config = dict(
    normalize_top_k=True,
    balance_loss=0.000539,
    lr_router=0.00232,
    norm='rmsnorm',
    lr=0.00127,
    beta1=0.9,
    train_tokens=383800000,
    steps=5857,
)
Below are experts of layer 4 (counted from 0) of a mixture-of-experts language model. Rows are named router (the router's row for the expert), gate (a neuron's input weights, with its number), up (a neuron's input weights, with its number) and show model dimensions 0-255. Each number is 500 + 50 x the weight over its row's rms, rounded and kept within 0 to 999. Numbers have three digits each.
After each expert's rows: a language model's description of what the expert responds to; "mostly gets" lists some tokens that are sent to it at least half of the time. This comes from a sample of Wikipedia text that the model never trained on.

# expert 5
router:546514501553485428461508571551522539424517503472472594499502370429541556505418486440565555436602504398464494478442451484502436541464485523484467491522490441437472529496511503477439444459555528522522477529533583565537476491487405574540479449497499600485606569466500549503547486512510575492521562597474441515599539537541445520609580525487572491423568509528552507504424478585447585492587468498525561509479468432505459392500486546436537501520499411473475498497570615544512529473464524520468503478503461547456503534375503529545509481454444489545520474413553495487578557445476476449454532444437423558448443460571523448415434456528536483486575517598532539441543516539513547535434458440533393402511530554527553639439484578487514557538462477536563451493520562475551486582575500
gate0:537539504499487521429518522598437613471557548487502567509531445560430509506468507443509570500649433539445483504528486410567496503484497494409465522504502488563474525580457495487429419450504541538511550547458503446424512556540505581473494477508530572514464509469600425476515561588479562552488492485436513498454467510516541593442426478488505401508395437508450564530455517532499479438656471515523484610538553444577455453518409449426426567505450426460561456468476468482457461460522566489446451508515446412509437515513421471462562436513575552546455427427513578509473559519471489471513493421514486481583526443504481453448564461534446468439453580453437572458517448627499517593461496425480494401530399541552505521482562509527489418504515528512489454488446583444502487537592539
up0:550502470574550540551498462378513390518484484514503516493517553498557507425550473598497510525484522486488523610472497599526527479572515583483522542528523601478406522374564497515587550570510539448565476474495502534537469397487484423528529509491482435529531445514423544493545437434519440445498497473506511487482481433516462461548476491436538490508596481460597360494535468387571479558463502488521581390461533536395552548570607448561514362444523460549551486485458522586507518574422532511522508561520541481489473433471564543465471549513528501450528509505576466466499447454555434507447464590529487466415448507574437594579400525504480565536425521534575446559469541458509473409481509530512466624497511440517530553502459430513439565469483448491439519491452506569537513458484524
Compass words and place nouns after "the", such as to the north, the south, County, City, District; also some proper-name endings.
mostly gets: " South", " City", " County", " city", " south", " north"

# expert 26
router:504544455478551491541458565511512549547397509464471619472506381438462380510458545489560584436537489399473501513456483546550436564541485478480426536514556459461455453500489415491475403498540595464509527486478527478454493568550469541551480437562538498487524459506491435521458494485531538421561483420488451488586510476494484576534580512523494410452555535489617500502510475450500504499546459496498553431456454463466540449440548540529530526480533405523506473526526575479564547562461378485513479552515520514420512467466568539569452444457558467599415480469522488523531518506494489477377473468388406552421521472636449524436425526527564549499481457548549514384535467533463541490391478469527495452498578516591534649457502486517502433560501462554540501429453612536512510432534543
gate0:357456508508486439515467473473566484523380475592499489485464464502503405609653513502490540476475473548563485451414537540577457541487574524467483462500555500446482640435476476527471492481532484482425518445475499521469422460567495497471575516500498491527480515433407512486580462532562441534526517500558552537520476532479483537472532494453568488546493614438479455544503476415533543542455448475485509550449427474524564536476520357556646479466473604507537510553520549515537457527506471383536529589405471582474538498572517536503495505460439438453476574481576532525490536534491424487422441449497548544439449417459404458490472514433416480510543554512603467484527476518447360473512497520490497472514524487454536541644484516485476466546535481547550529488570472491448568454400476
up0:576621495480447440474516500467339505485571543541436527566518553537453583460355477533484453518445497516490470514507477463495570576446489459403590477519420530534473426535481514530494570573554546500484545505502470510487614545474420521420536409461548570477483471478540606498560472546544543453385565399458508469432541482494499409479485549523494482528474515466521488451452543530562582501486559468575557575580621491572506661479472528540493522531507474537450537509394383545436444489509482494523500421537511617549479470460515488529508516651483458552490562564496512497478445557456543493547558549504497460375559456490500534448520514559523445503400523426379494501468548472498546465482499502540513539486482560503496509460564492524490487516465566470469463499534479560512486522550504
Short syllables such as ag, ang, od, ip, ab, amp right after a capital at the start of names, such as H-amp-dens, B-ug.
mostly gets: "ag", "ang", "od", "ip", "og", "ib"

# expert 17
router:611505476467487496521481642586551526471513469505548481490547418503500532489397483498508597495469581419476518443425530548480418500514406580436499471482547473476494431601491461502551410431501524468514476519640552464587439508560406485481482546500424570490480543492498552500493469485626487477505461527521373475558457579447460532647462466579508528487548453537508446537473469494467520515540422414546486536530476435543544583445527621470554495481501482567467402511575482534509496571465487518467530452461552483477514525442457558439566429492509628492464434492437519477478544504683422482533492472497348524520486470515471530507515505467509489500486442484477545439461512536499512498476426553512529525487503496502502581517547481462548560516402503534481445419516571415513531478571485
gate1:473526452437461482473482493523435524560436535466518502542518506528539530462518486539449449512555525593462508553480466477472467453546470408491419460472446497489496486473462522510523377446449534436529545510552478481527503427609429589584490416460626448433630484509416544509439476514500529569533564451531393483526480590474550526557454555534471511517509563511409515430410440486544455454542444536551571489531454524578505556535529528502463593519462492522566517575514475510543507583554502548386457598549532537502432464476521477435439519415565535556514525528578512440451549419496557481507379454503494526466554481524520557458528519481478521595536571519464407481478488443405509504491442587532437473434600526495539557507497448544398503559445555429540542438456505431490365550582508
up1:520579488464496508578497518526489464517454465369428520499542529554472584482496485469496446550468449528460466518507485542434530434538445510525512557504493593563520477554482441495467601509485532442529539498556516491530486442605399573480492410414472472519554473498477526454434494589477500504561537445547499491555465591407451480570462555578433563643528536524444558437510389453565427403615545537533528520535530522601499616518659526410536497490517533552544541528456498556471432497495520542419523509514567505519475520508496521443384472436545539565526546552570510435401437516530559453513408476507483485443532490470549620498534544479483544587476509466498477466498529442531463505513549622528548539455549491449499534537496452521388461530486607499455487515435479445446499539521500
A single capital or lowercase consonant starting a word or name, often after a newline or quote, such as st-anding, R-iemann, D-inefwr.
mostly gets: " L", " H", " R", " M", " d", " P"

# expert 20
router:594573439498511459512496605546537558539464542561547546427459432407597474585391539478515584535554520443488485486477463496494441482473442481571459438545510472514375511520569504484505449439565536474417513479545509520500495568544432482544490458593567560483519595451491531516512485574501476484542457494525469465474531507455499533552528495476599449460520503489466428541371452477578515467547531409488539472342527465533503460445458523471492553467589420455456398520583536487509518582498427532473463503512443563449533497438575542509532502490476623500469565510515470436494578453517531472465478563470447459468464437682433492471498490531525448506572514547527510444509502544535520488406445492466447432464584548623562642452489485494476521477502555521510510452504564424548474504491458
gate0:547515472517522449485430384492516465423462476427614496524453484437524538496502404508428467409485607510401404481505456532475488491469526393477520540480542512473487642558539486445484532529533484436462437522548502553488430526554442598464460601507511560455550452448615619455576507516472432554488520513481451531582512448518513458495520535554562608553467460530475579463452511502546477505501502492497501455495398420577479487503487468539474538522455485464464559450599463574467515540525475470524537534471512594561457499447508453538500429515490456414488528465508665510540536467451545531478446419499493439515509482463585498492474443432474408524478496514460504408490638524493543544591476490441518547465475545580505499536501474550529451626545414469594513499611545539486450504524505
up0:376514474507416531517521498482566518545529561365519558417480423402564392486458620511532534479574439434470459524491597506570568448456503441512449499421478489474498400394497502533449432446535546501508523464478510532494552474502540450533483513482437437430456528525485457484459453582515445573496517477498465597531412546491532424443402549541528451531601559527540464449545499488431541420500445474548531527496509514395467476465489523419468549463573531503574561493531595423547496485466531501545512530518580406527471478574514443502514538450528607608489432488491474514454496462501488469459534462420451544517486593551439454468451481535482445561414515544501542522640480532558564514454475523458569450465476487517506486572501537448414581508457490553386511513489564496525560431568523
Middle stem pieces of verbs and derived words before -ed or -ing endings, such as exp-ell-ed, desc-end-ants, develop, support, kill.
mostly gets: " design", "form", " develop", " support", "port", "ress"

# expert 30
router:594542504500469527517492500509457552542443490494548519501504414462470490487392540513524591460655501433467531535419469461477468509399483477575416491512536392486474533486508569449462487463488507493453496551577628534490502531463508550595502441475510593544566512470523512447543503555458458486427466477494389541494536486495567573499484540502649518463531456537540517525421500525464573470551461532455575521525521427511442527468505468437507464504545486512462509397444518499671483483437536530489512534457429541478465458424588465489508429403532431561508527479526522478505507507479464541500518524459440506550429513631519467372471447500510474414498501474491530351548494515546538439461449438474467434512465507596513570484519612488371497522571550431523422454491547570508440509566488
gate0:492591420565552426447511519461500432447515494394469459464503477482552486405539491489537554556565502529535502546466463468520434573429403510510410561480503533518532545520484561503502505497487507477528437490519517423526574532433444491509507465535524468471597472480588522530449486505515511543512474551512431540541618590457519491487705394497489493494418474477415547500504570386576473598414538557531567542403427549516418468570464488530553477499490550451532452463566557612455508519457537516504438550481432530527488470466599471398555521573498536458564452446523499517580477458485588465514441457490533469521495514473576380485533463478446442542437443456480534561460470523490503575536474373541553473558455532585453476503475522534462485543567498479572497511549497504569479617510508
up0:496518459506557455482456464505471479589448530466488588406414500461555418466484547477469474502585459507511466484442533508486501580564575402517456474469433450597489564514436463433488494447470507492468537555442377489494499483477467533419501484647492493479641426486437555529580408571523518513626479518454491487435487463403471406419533459580505397452505607451466603551572416433500469513539557557507472488456425573591504491478512498519485519448433498513499466543534571452435414486487560499541476490532430480448477517504524491405477530496461464478498501457512587389483462462447553510445485488438531443457513539517530465475480464513457460486508539494513491487541480583565479517522476458576558590537448514533447489476372529569502476573568505393535631482500528421536520512540472
Short vowel or syllable pieces inside foreign or unusual words and non-Latin scripts like Japanese and Cyrillic, such as u, ri, ana.
mostly gets: "ri", "oc", " e", " no", "ru", " Te"

# expert 14
router:532576483440557525490537511442494527548550546561492643484432494507564510562464506494579588470499456467491521489454449459490476459533480395446464580493470490455389392404447542500515503521477545493558520600550571570654533509521452596534429485501475544502588595495495587403499518560530508472510469455481496510496527484497444469530542499491514433433446501545458483528507455528458579488497408394483535465487501432497394517498384503462502481453474464478567479538553499514505598524521473523523494573493448510492574479369551471431443560512476552523531491536446577514580575421463556415465487498477392587455525432616470426405484524500540484484486463456538542401539519577456523431451428551518425370541487503481527514463492496469484527537561509524490454485527522568498491463584553
gate0:586455570466447536431500567493573543372586515572448595502536418567524470567476438539481551466529478441514468499537541557473514566493574545398483448416449564483394499488514469530540348575473539493559494567496562456545560401477507463500525481490484472570408495550619468473485418513549546509494494453542508555518446493503470453458529490452434496489390540541491428516510467495452538523505564445466409573587536571485467559488504616465554458525478506486529507536566468493555513429452482511503487459541513450445488517456441551582453465476473529510501563454451574463458539624521489445594524471516455452504533460494510490480629531485501551553460502496590625609599600553498522423494466535528495537551468424485527523474528522488450526472518565450469456448402546514459540567481494
up0:504443546500517446586550557592517445512534497479439531426443479531570512524538513489430394459520502527529508558422542487447608558520568485550466451437473502531570574547394476487466585467473473555480456531547522555504463533529417468496422491519488534404565492506489499501538569607528512434505489548456439523588465493518629426415525493507571482475600601493453621494488363505444530417502438440526529490534463420626573541484651496451545516421478509597488472497502496441399468567486492537512511441485476472478460552494473477483475491445516402473470554525545498446592570554456527511513540506406483541528522552609419423531463498555590493543493482479449498524377540490539480488538477484527493528479449486534486488563523511494491477577493457472579582489498501498513535511417413
Tokens with the letter t, such as T, t, et, ot, ent, est, plus the articles "a" and "as a", "was a", "is a".
mostly gets: " T", " t", " a", " as a", " was a", "et"

# expert 1
router:569551454524475480427453494582462541465536477442469590600563371478543489526366476508545617470566512430429443539476504542449546482505417450481461520481531544421499505511494542482475466502489534526465476513555533489509495572504481515540473516507478507482636503511600507517470504544474538500461545518506367462505566513485459436513573559424472475440498540486506507450439610577475582500596495436553591472417425449510502474438489537446506574502517493529502435478500494548608532521501488523521492528516428641455499574348542488524572548418448525513501498471498506579534549445523447496486475476454383500529501519604485487468504556518506520485528474564620605381542496542547515546470423508550430485534504508561540564475530544481590457592549546434505535444451582475472461553542510
gate4:518435547491457529488498524458510494503491513493441432379471466593461465474526464510532485542499502456465430501552337545553529511431568448489434471497541490633497495480519477512443507524500449441467426540411552424485483547468480540579528435548464407466495558549449509371512507494528469489470455460532448504472452516546483459560486505494508556536468493474459525542509500403531463441555479550407471449577498557512510421502474509437536470555497446442477466470423538533495551451459597336507546473470517400510443438510581571442459368501504502486482524487521565534410545518478494416518496530493470499563515510464447489530455348528533467479448504496512460621462363534542529505515531515484503467499538533586536621486403524434438533463553478666542460439444494548470490465526438
up4:496618515432452490519535452471506446476493443412502520488546433560494504380540537493555429498515558522541397536519522585493581473505576466440583501470506595576505436491535422493479482554518480516548523541431432546424403552564551466412669497535439484572485456516449408379459541525489475555481511432449547546515488562501419422492488527521551503596501484482514577527539543465536440470446509485382475506516448477566559482483460536424515483507468482551498554428412434511511599506565570367518550414480546522499525412535540561445520457547406540409603486538425525565451454442517497474495556539521523486508451586450496582451503486477496537474495530527476472514450473536535483488566566525549536509506545516491466530418444435494510464507514562626527440561432478504443533503510501
Single digits and small numbers in table cells, scores and dates, especially 1, 2, 0, as in | 6 |, 4–0, 2016.
mostly gets: "1", "2", "0", "11", "13", "10"

# expert 11
router:574478476468464489487468563513551647558482512544568537537565368476527576461504490443462554490540491469434495488505578542514475462483542524462505460480523385530431492492472541451491492460529544524516456443472568486567457514495430493522434596556554520540591591367513560595492483515520481533542449502467360458464508507491444519576548474498533476521561491528467473479402511534487639431485473517570528492511469500500493499467467526455496483521497516528495438498540577505540468494489458493551549529499456467536490526348558540564497483488538517643516487443554563468509575474500522475462493543551489548520510463582494450437434504588509403401486442519516500478595412580464506454450359446521409458534521483569615616516508546450477501522493517453576411469487555450484458591589489
gate0:529555554525569529469459593462503521477444426505548555483555468482492531458506500481451494526519480455462572553524529503503545536455435467443487549512527535443396549533411476411521478571523588464575594494405547427597513518528549486522452450518567484475486417500563448521526495481555537464514488666480444506532555556478537439546526511462466529477482554551374546584528607474360566466507449548480494437571516488466424570501528585490493520583432500501525502525511469439505482512402458532483474401523422517471456424502456490512469493512422429454633541516504547482436531489608452472408520518530457499485550494486535323453511543501492542497461413609543480470562433540525468547446480415525494466491531440536560537513407576508536559456501517516517467452572537489545465526539585
up0:493511527429498448535567459591512511389591512526517643510538514511537457565490535557525440396484541506479445470421524487469488586450529526379437396477478538549513446467531487559493501476519486519553493578570480546449517466550501527595510416376511559550507497506445613465523495565507503483472482455529473594597524539487547551524473478502544494501463456421578493456494408463597536516518482496468462583476527526572559505495489487470571562502504517512447515432542572522487417596466573486560572515436537558412533542479435453544555547526485564490413431505420590543620554502435512468532512485428518447528457509573486611443407492416510514506488648506490500493474579508567548481467469541523532438528508602514475524415522465504550499515441441436576509517427524518464522477505434
Final noun pieces and plural suffixes completing abstract or common nouns, such as -ation, -ions, -ics, %, years, government, society, family.
mostly gets: "%", "ics", "ions", " years", " government", "ations"

# expert 21
router:534546533452516468539456535580497581452508516567516573500546388517608501502443517450492539496461481382421582472514424512443447436526461511498440545519561499535436493520463525433428362464516572475471532466538536512516466512470488636553436506464493505616626512410531480550430493462507554529552540456409424412549581557528491463576517464493518478494556557538513530485438422488435540397451497444511529453475459428549498473441478516458429506549570482480501458527585553487494479454542561483463506490496520461454560530418541523477490497508502513573477547461527597580512537428551455445513489503445361488522464517591531529517447542511535499549474425485559594525516495637467542466570391497533432417527558538582541460432487522397494551523512512489518463399469468439479460541500519
gate0:575526574478579595555479496493440461486434539524535574464452617395380535530418528519553524551501470482509482465541415546523490475500437529495479489507508477425666460470427461500499516453499525500554416509467501446570519435479582491588547350590513482590536541523487475497502523527544473459570466543610545546495463503481471524595458509532447483503498425566471481615555508519420556455449438519544526444431498492478540408497549396479514537464528460436538464446584625529430560540515464491560467473362454513490436480486466374480453597546472521536418500551458503561531492506569530541506555460481499434482422519487530596535521504433492468459406482482461445502515545561493434514501463477441561466508512512459503475515484482511502583438436504473421568482542464559475513531534447
up0:479499561484559490509491505548456487559548513508506499463607500519548437527445441485481482611524458484465461512534471538474484521479452464524443443559576480529507582556456492493579539479520526448514535607517499477532510521521541559559530453455573516446448602486448470533486451483538557514477453504473473498537419431579389484462544450480517512504459474515539507462478524415539501619531487581503530536486542515423446398533464536421480555487407501500499509395514533534492502515552452508516565546490431647479489431513568499565532462433429519527529508493578541507431565507517510521569445455472475427399576515530560498452516539483556605553489445544606486476526366598455597473437518552597512484534419521533473492548462574497498462416444492378558454457472617515350425432429503
Capital or lowercase S at word start after breaks, pipes or commas, plus past-tense verbs after he or also, like served, used.
mostly gets: " S", " | S", " s", ", S", "- S", " (S"

# expert 29
router:561518448552518473484390554550521623466430483577549582466485386479474432564463538586444562418729516469448502521494502570481446534528522558474472482435532520531509481511479518477519494502497531554422540466549635507459497527475487537496440404472533503494465481524621516525425494445573569558478536465495431447495510453540463505575485547482487491487535561507499575539475508526511459477452517522554498528449475409538526472463538455495506551477504425478449505499554545476649457482459480489507490534502433533439566411533589563446488506496484655545534502567569516559534561492534552528497473477502401392515486538536461393564452431541546469506570545553501531461532459466557506458420414498561530465547573469587553549408486510489460504543572488553487480446474553458469512482443457
gate0:546538525512446485414579534458472478507575479551507503433425432548392583522494525494455467446400571485433456516433470523472548479466620492465470520513447503517530541475554595486486442578466484501520540455509424578569558523512522510518511502525538482484481454468488516418535451550478470570510560463470564619539464424468579495548543508413480417412524514385493558470388477480536493499417566435442541510552372488563548494424558501524521517478445524473489579466506471528491525502521515503588418554514575498499443550486511483512576432525624439441579469436573584437525458439452444505560513494459541520519542535474493486511514465488531534504439498563468508473523532514448619505395495467488546397502485540483495530556449386517483484547529488539677509505413528586482507561401523
up0:556526541495421489560512469458483562552608521545530507508483486505551542485506655420378492512492485457511510632505459552501549358500533521452514478560495463461553511566492530507560499494495465561531460475520497444491528507495481477515565516504459521480509524582538438489432467496433633506531463497503526532535520579540438525472544554435408460489398516517524506559550456485613520529442550484539482488530514509418482419430510459451564516614515520529462547529488433424546476436584474587521586449466476484553473593439584504501529549544401580446463577475548544438519437546590562446414449559543557527603530484506506498501457532502463486462578451516547534547495573460472460490488499475389465403477440398490463462494511481589624494365531467525492492502445429474511454536495542
Opening syllables of capitalized names and words, such as Ch, Al, Mar, Se, plus month names before a day number and CJK bytes.
mostly gets: " Ch", " Al", " January ", " Mar", " ch", " August "

# expert 13
router:562506558507510495454515616473521575495529478588529589555545381545600470503428478501518571429641592409507466444464521486492409436471469522453432495453525488482394438546554545513516496443522506483494534494456562496540504477543505593562500497514577537573491563475540523487495514541634563534436498416473471498509568558480530499577496572539620460542538478530529470426455510494523573519505495433534543444529472476450507572435435488457484544573550477495494478511526482492599474448431477504504466526468478508440642599429487456595490460434512514518491453349473541479520521410491492465532521444483375449520516469554526520437463452539452499557437454549518530463605495576562519509546445541571448458526510522514569587453451557457481548525456496535475414533387554474512477539520481
gate1:474557533605538533401445545515529515513504485497527510439513456417517428438443495558508505443456466504431518452487540469512474618516462504554508462571502527464475492466402534524527433448591503485440503559487486515570513630518496515457448498460459468549524490436485524500477453481509392551433533581535500504507568518576492565501524513490414407435494427450530565491502499593538533471479491490545495476390450537551512394514436541444487507408571545449478444452559542500474552458432545415612558591602414441542578416482470591522579471534480427496529506443485585529436571482512517475560539574433480474457505475553583454474502495568447484517501418582545458373590480534454558518404481419446483460502511503505527486455483547545484547469470510499489445489399467608590494492511595
up1:380413531488464450487522512528560493483482510579586577461584408477529351482414499492539568491547435483461532426510597455553500580582587549483539605595421516431445436462486472470619502499520514496521562488507457478538502507528500542544516553463472443586427497468606573556457556514486438479462524466454548507409469529515536460556481550561487465525582462472507479476488479584522542516534509550526472567427574524540520450416491462474506588498489517375487472548493463453638521484558503462448547543454500521511604502505456545496381542522505440461510518465412552507450523496476451499588514441562500444556538493493568535465522516510484458512483465431517507436536590511531574541492525486514505448482537593397414512450566495602566480565463538397540511531463544555517475491578450
Single capital letters inside acronyms, codes and romanized names, especially K, V, J, X, as in MARC, PVC, POM, Xiaofeng.
mostly gets: " K", "K", "J", "V", "X", " | K"

# expert 8
router:596568422562470482387490483544470559506515526546512576473510376431514458538386494538531585517630513410458525535456467490520420531431482491521418513560492462489504495521485500468436482388578508516459526445536522440513559552507467536532493522533475551499573538482548501519498521530535544525462435543567493498551527500466524501486499515432484471464525472504499500601402546507544505548585486507491520508477462462526420479460402564399532560547495453468396426473647571541594522487460482561478477496541417498460457468404546528516531479487554525513500524423552547429452548427542435569465485545477416407484442475602523452441482463513442510522551516508549546437556495570564537517435503408471454374520517507569552619436522576448443572462489509446507470486453591523525382470500525
gate0:617482482555411419471586455495449549560454587486457479519540446546501448422422414509536524559486493501474549523536526400529509572452537441556436466536449463436498480449520536459516591490535516532453487618563462505468559559562532458525475461532507534471435457536575508593474547532508610541420423479500472539583550532506626502412460407492536517528557518526493499454573533508503490525563452445443544551514481457504413521495549519480552437493531487443456583523578528482543519557389510565495472514466483505507444426427454530514462559501574416459524562414522418464431431476468453556489455553475527539419492517452639457506531430481521599383543527467522493456507482484531536380504549585426513427479455517447484555525543538489472461467462454532539548521375465558502444487562498
up0:509475512471570497392573485410436518424427494480537528526588478508451464483577499346557501517422477601514550483421622424521489471427472545437555501461490528523500457493540582434467413477495528477418419570427469422474480577460459426470512434479504449609523461520540456535480555466555443522454458486484444419553403501515518522456502429528495516455509540473539436579487468558567497606492528432478462441500560489605499568550518587487558505526520473516497494566484523500407437513566484541536482503542571483520533421499526533527554505609525538480520487479461443520538392668463541480544460600483511485530539485462541544482475552470561567622516458478464506550503538496492535524527482483468472462554521512469473513501494571443417520482560541492528459529503432532534645540429602
Inner syllables and accented letters inside foreign or unusual proper names, such as C-ey-lon, Dick-in-son, Al-m-agro, é, ö.
mostly gets: "é", "ö", "á", "í", "ü", "han"

# expert 24
router:578506532569508458449505576515521595497464553520514537544519441464505497461407543497488561482573540463397542544479616523542396563455471521500436522552498443545493514549463484544477400350526529440494579529473551543524506519489480531573449445544483565498538503426497571460559487504558550468457503499548496558518542482467457505554518506486544393457565499484502518494395558533517582510583504551564523494464502483538506452515425529446539474542461400429482521535531528518582471428443483519507542507442420509512549454395527498561507502472558494571494460399494567482514610445514477492447533537433449491481510475616487474360516412553491519496530451508560554413619443575551520598461424456548495456503554569561567624440524537445421494508472512489553432496420556469508406529559465
gate0:570466467571610614494503530426434495505611466448478495516443439562452470570569483395443559487572354494494513422559512577541532462567485476488481574568525576505445507517505463475554444505527516622466452524418507462509538499488494432498405571540446538507450472491449476482470520469521523470501481568474471545487477455566483529460481464462450575544503484556517421456426468487531472455523604521518466553482556538515395535473504473513570425452552539438528477464436572540507558413438453480466600637512453515409528448531512543527495384523546547588468518397480434576533598529524413469542446466499496528503501491637537572522473494422585526537446471498474579459510440525443493549482467431486470501491550548440540527507461505474502572512447508483529377483508470472511533488584446
up0:452349490544535494504549475413455556476526554532595478495511580524481523555438423457526515407571453507519577442550434501563518529577468591552384524491425519501482476488620487500530436557544530534477401456516512535545465417490452544537475566456555483460473494541520462540501481459478445473548441425466452554471489500585487601440504531458491510410489453502481459548488562611488541512498524490434422534555495587583548454502472554508521575549500495487557477554521560544467523494550434497448504595491557544495429463441523541511511494566496578503534464486509463582574575542475421404473538411543486504478401420620482409501474477532556506522536607528530537514568505412432507504516498518573387507574532446485467557474465475517617560409479575491490475405466471535482549554480488
Proper names of countries, cities and people, such as United States, New York, Detroit, James, plus name-final pieces like -son, -ius.
mostly gets: " United States", " World", " American", " British", " James", " Australia"

# expert 12
router:464494543481465430478448584526548538469391466509543549484532452507507467506526444451521505487582543428521512529448521568515453491506498549494499454587550455465514442431496447479524465496527582598473450537523613517440395500451513541507475569492526577508522521544592490422520477502522489516615487445477376471493471510520511539639574625542507558399597451550515456464458515584469507497576443427467652453507436447521454523526533527476516494544524497475530461543540484493509462537525506575494450524574521457482504409476453513468450507455391456517522495487549576539447562481514479485506548504482376502466475484530503462422451621505556435494448373497567576471465463493458549517425448555529510499478462543496513615430435596455427495500566400551481590397516543534520516516499569
gate0:432479539581471442413527457527433465573538473538422588422473489514498422511548439490480450403424597543567497495570531490538447452446568457506522573488461514520470466529488489417533512450526581437486498510566538488570528530451452505527527403422509558419520507484573504512562507525524499514534493502434507524509506529425536501469621507492518509527560325453477448532477427397532463533501457440488527481583514465575560360444520406506550581509513441509595527530407449524486511465491464492417541452516496496527531536549521403511457509511429471515509542488477517422472488367468603561486518555420529431500516484475497453487445487480436441493500487502427435496510535564450556539414468480585540477512585486607534565561507455529545546531607535481456471466437474620548487538477408
up0:466519448541496477468590484526348577523445497534519536478473528515518397407392484496515480526509504434476493500512519441507523435493522431537468521563469461496452508575453487472549504485533524473519475431531406546503509376446516509537533438485563432476446516511467484546478461492583462581546542497495514493464585432476529472524492521438421539485495512573547428534370565505368479535483483566609500488520572400437500509500471519527439506487482392450529515541436493583535433565605594430381492457418553417527593487511519470546540518426478476528506459527413440467464436413441540505466540558509558459515417497388436489552527473422571493492556507561443462558492418600503540555479423580488499488486561557496542540478511463563539575572546538558484528480484558515502541516598481
First pieces of split common words after articles or prepositions, often N or consonant starts, such as con, econom, fac, circ.
mostly gets: " N", " n", " con", " | N", " fl", " ass"

# expert 0
router:589487483479497440464458568605524613565457515498513566629464353435480533504456542490522554464509470448422477473517560471522488552514555538527525488525515454532487514519490508470459437527547556481486540500461534533524451586491438585532449602499518502504633566451604503629440440475471554567483428487463414450437531493511524519558564471455531451441590513522461470462456466495483639432534509501549542474559445458532499517499344530503550554531505483501543419546578514412515560521538452474529514511513456464510502478416556543483490466503493580577494509467551561562476624471561463450539461523462419574473542495570483438470423543553464519477459492590565455462486435589470541492412444476508449471523565493595531557466538550389404443496466494515503483478481511475453444450514539
gate0:476560472583426454488464539599528490575489511424449506450411521552555492516509510549480524468509573501519464494381433444401579452500531418579468455376474438502464477510466567507545581510525406613496552487494532475495488469484567489522553560456536597534494578490426560545516505463501527506525509542441459451451557494597503534439557496535567466454476585459406566458415457450517531495511518484479570458472565425574489481395520509452596514430478487596543461497452467445475395474543474596541530515511530528493538532479473489541433541501447444501538558500577547438525542493530463530506528514513506475519475504540428405486415419372527561519604429422461524524520613412486561480507448513506390529526508543554519546424570581574431462473500523484517515517506503447496528457473389
up0:517522492455550620516430467478433512513524500462470467422451512444478505556512396495494444545454493463516506519448420463467497610454470451384496531574501513542502465553507542469472520496526481441476540559488465559513499513504531528592502493505520427593451420440489480440458551564481499547597416473591516612465523466506563469565448492468426557521502449452541527522514501524527528479521479420502479505494450584566514443518503467544481609470527457428512406487513601534513571438528481450406505581387549402533542513496477489468484490493490522467337486571446413524532535536482542509527496472422462466499548534515487586509528473563519469510442531450525551472427462466511579490545494573410531402398472453508418470498377343460565512458591564555485479477487441513621490481454562
Word-final plural or name endings with s, such as -es, -ers, -els, -ias, plus apostrophes and closing == of headings.
mostly gets: " v", "its", " ==", "ons", "es", "s"

# expert 2
router:502467536512475427428488457588513564543598556514537555474495404475587509577432556486486545442546476483473544520415522522458463507508468423477425512504513464449423543442478527503543572440471540534517463534461577501536584495486469540556456563505494507525520568517526541569525523561511529567522598542506453536559553508444498539632472523471445473455526477512472445501430589477470541469581423436508586532458434453461421489438462541398474511546503455548439430544604581448524475569458449479502475585544398488450469566422525563478469584439535568550530464531520500514508529457546484493492424499463432535494543438584523514488469508605547461524494474558608630357557455485541523507474402483510450365523526472467541610454483530468470480526467462455492510386474548470500553575533479
gate4:514503486472472471351526538497556636442440555595543508490492472520451551467562595525554554512581525573554429523458524513582462508392544481425466571563493437421489515516430501544556464483486476460558485460499504488493520526494579451488560514511445455494468454444548563625417542432425486528554486504404494484456482522480493452483470458519480482452537488523557500543457500514430475438526554461643508492482517458500530452502535481442492539586433462530520441513449506433439412490463444470502443494488441623502521489469470531514588530580488425412636479461467520506543584483554474483476444508562464563476432516557507486508456519424485499561494554556496544547379436612391481549445499561420427481470560449479532584483601507565508484382544463503560428461545514520531487504541490
up4:504507602451500464470505551580572547364475546692514488443527536412484565462498566558447538482519553543503507551436484414514424542457515420464526527515532476465569537548405536552501486412564481559468463428369509482478519553457557519484633476517501500570440519431578542525537581474477485493596438534501520463498458494486501479534473495525499492481530525440519505565505473535444421472527507517552452529475454447513558513537492539477453592574467576523530540514438549418448433604366470528643511586452504532466446513453569545528551564485396506437524482538499496500556513516554573478490474460514496541520458532523532522611563543489417561503520442447555491506414474551456501480501518456444468482464535556533488476514651496514508551494519468511572471558531573483516542522596561
Digit groups in the middle or end of numbers in tables, dates, times and figures, such as 186'7', 1'946', 3:29.'25', '26'.
mostly gets: "18", "20", "30", "19", "26", "25"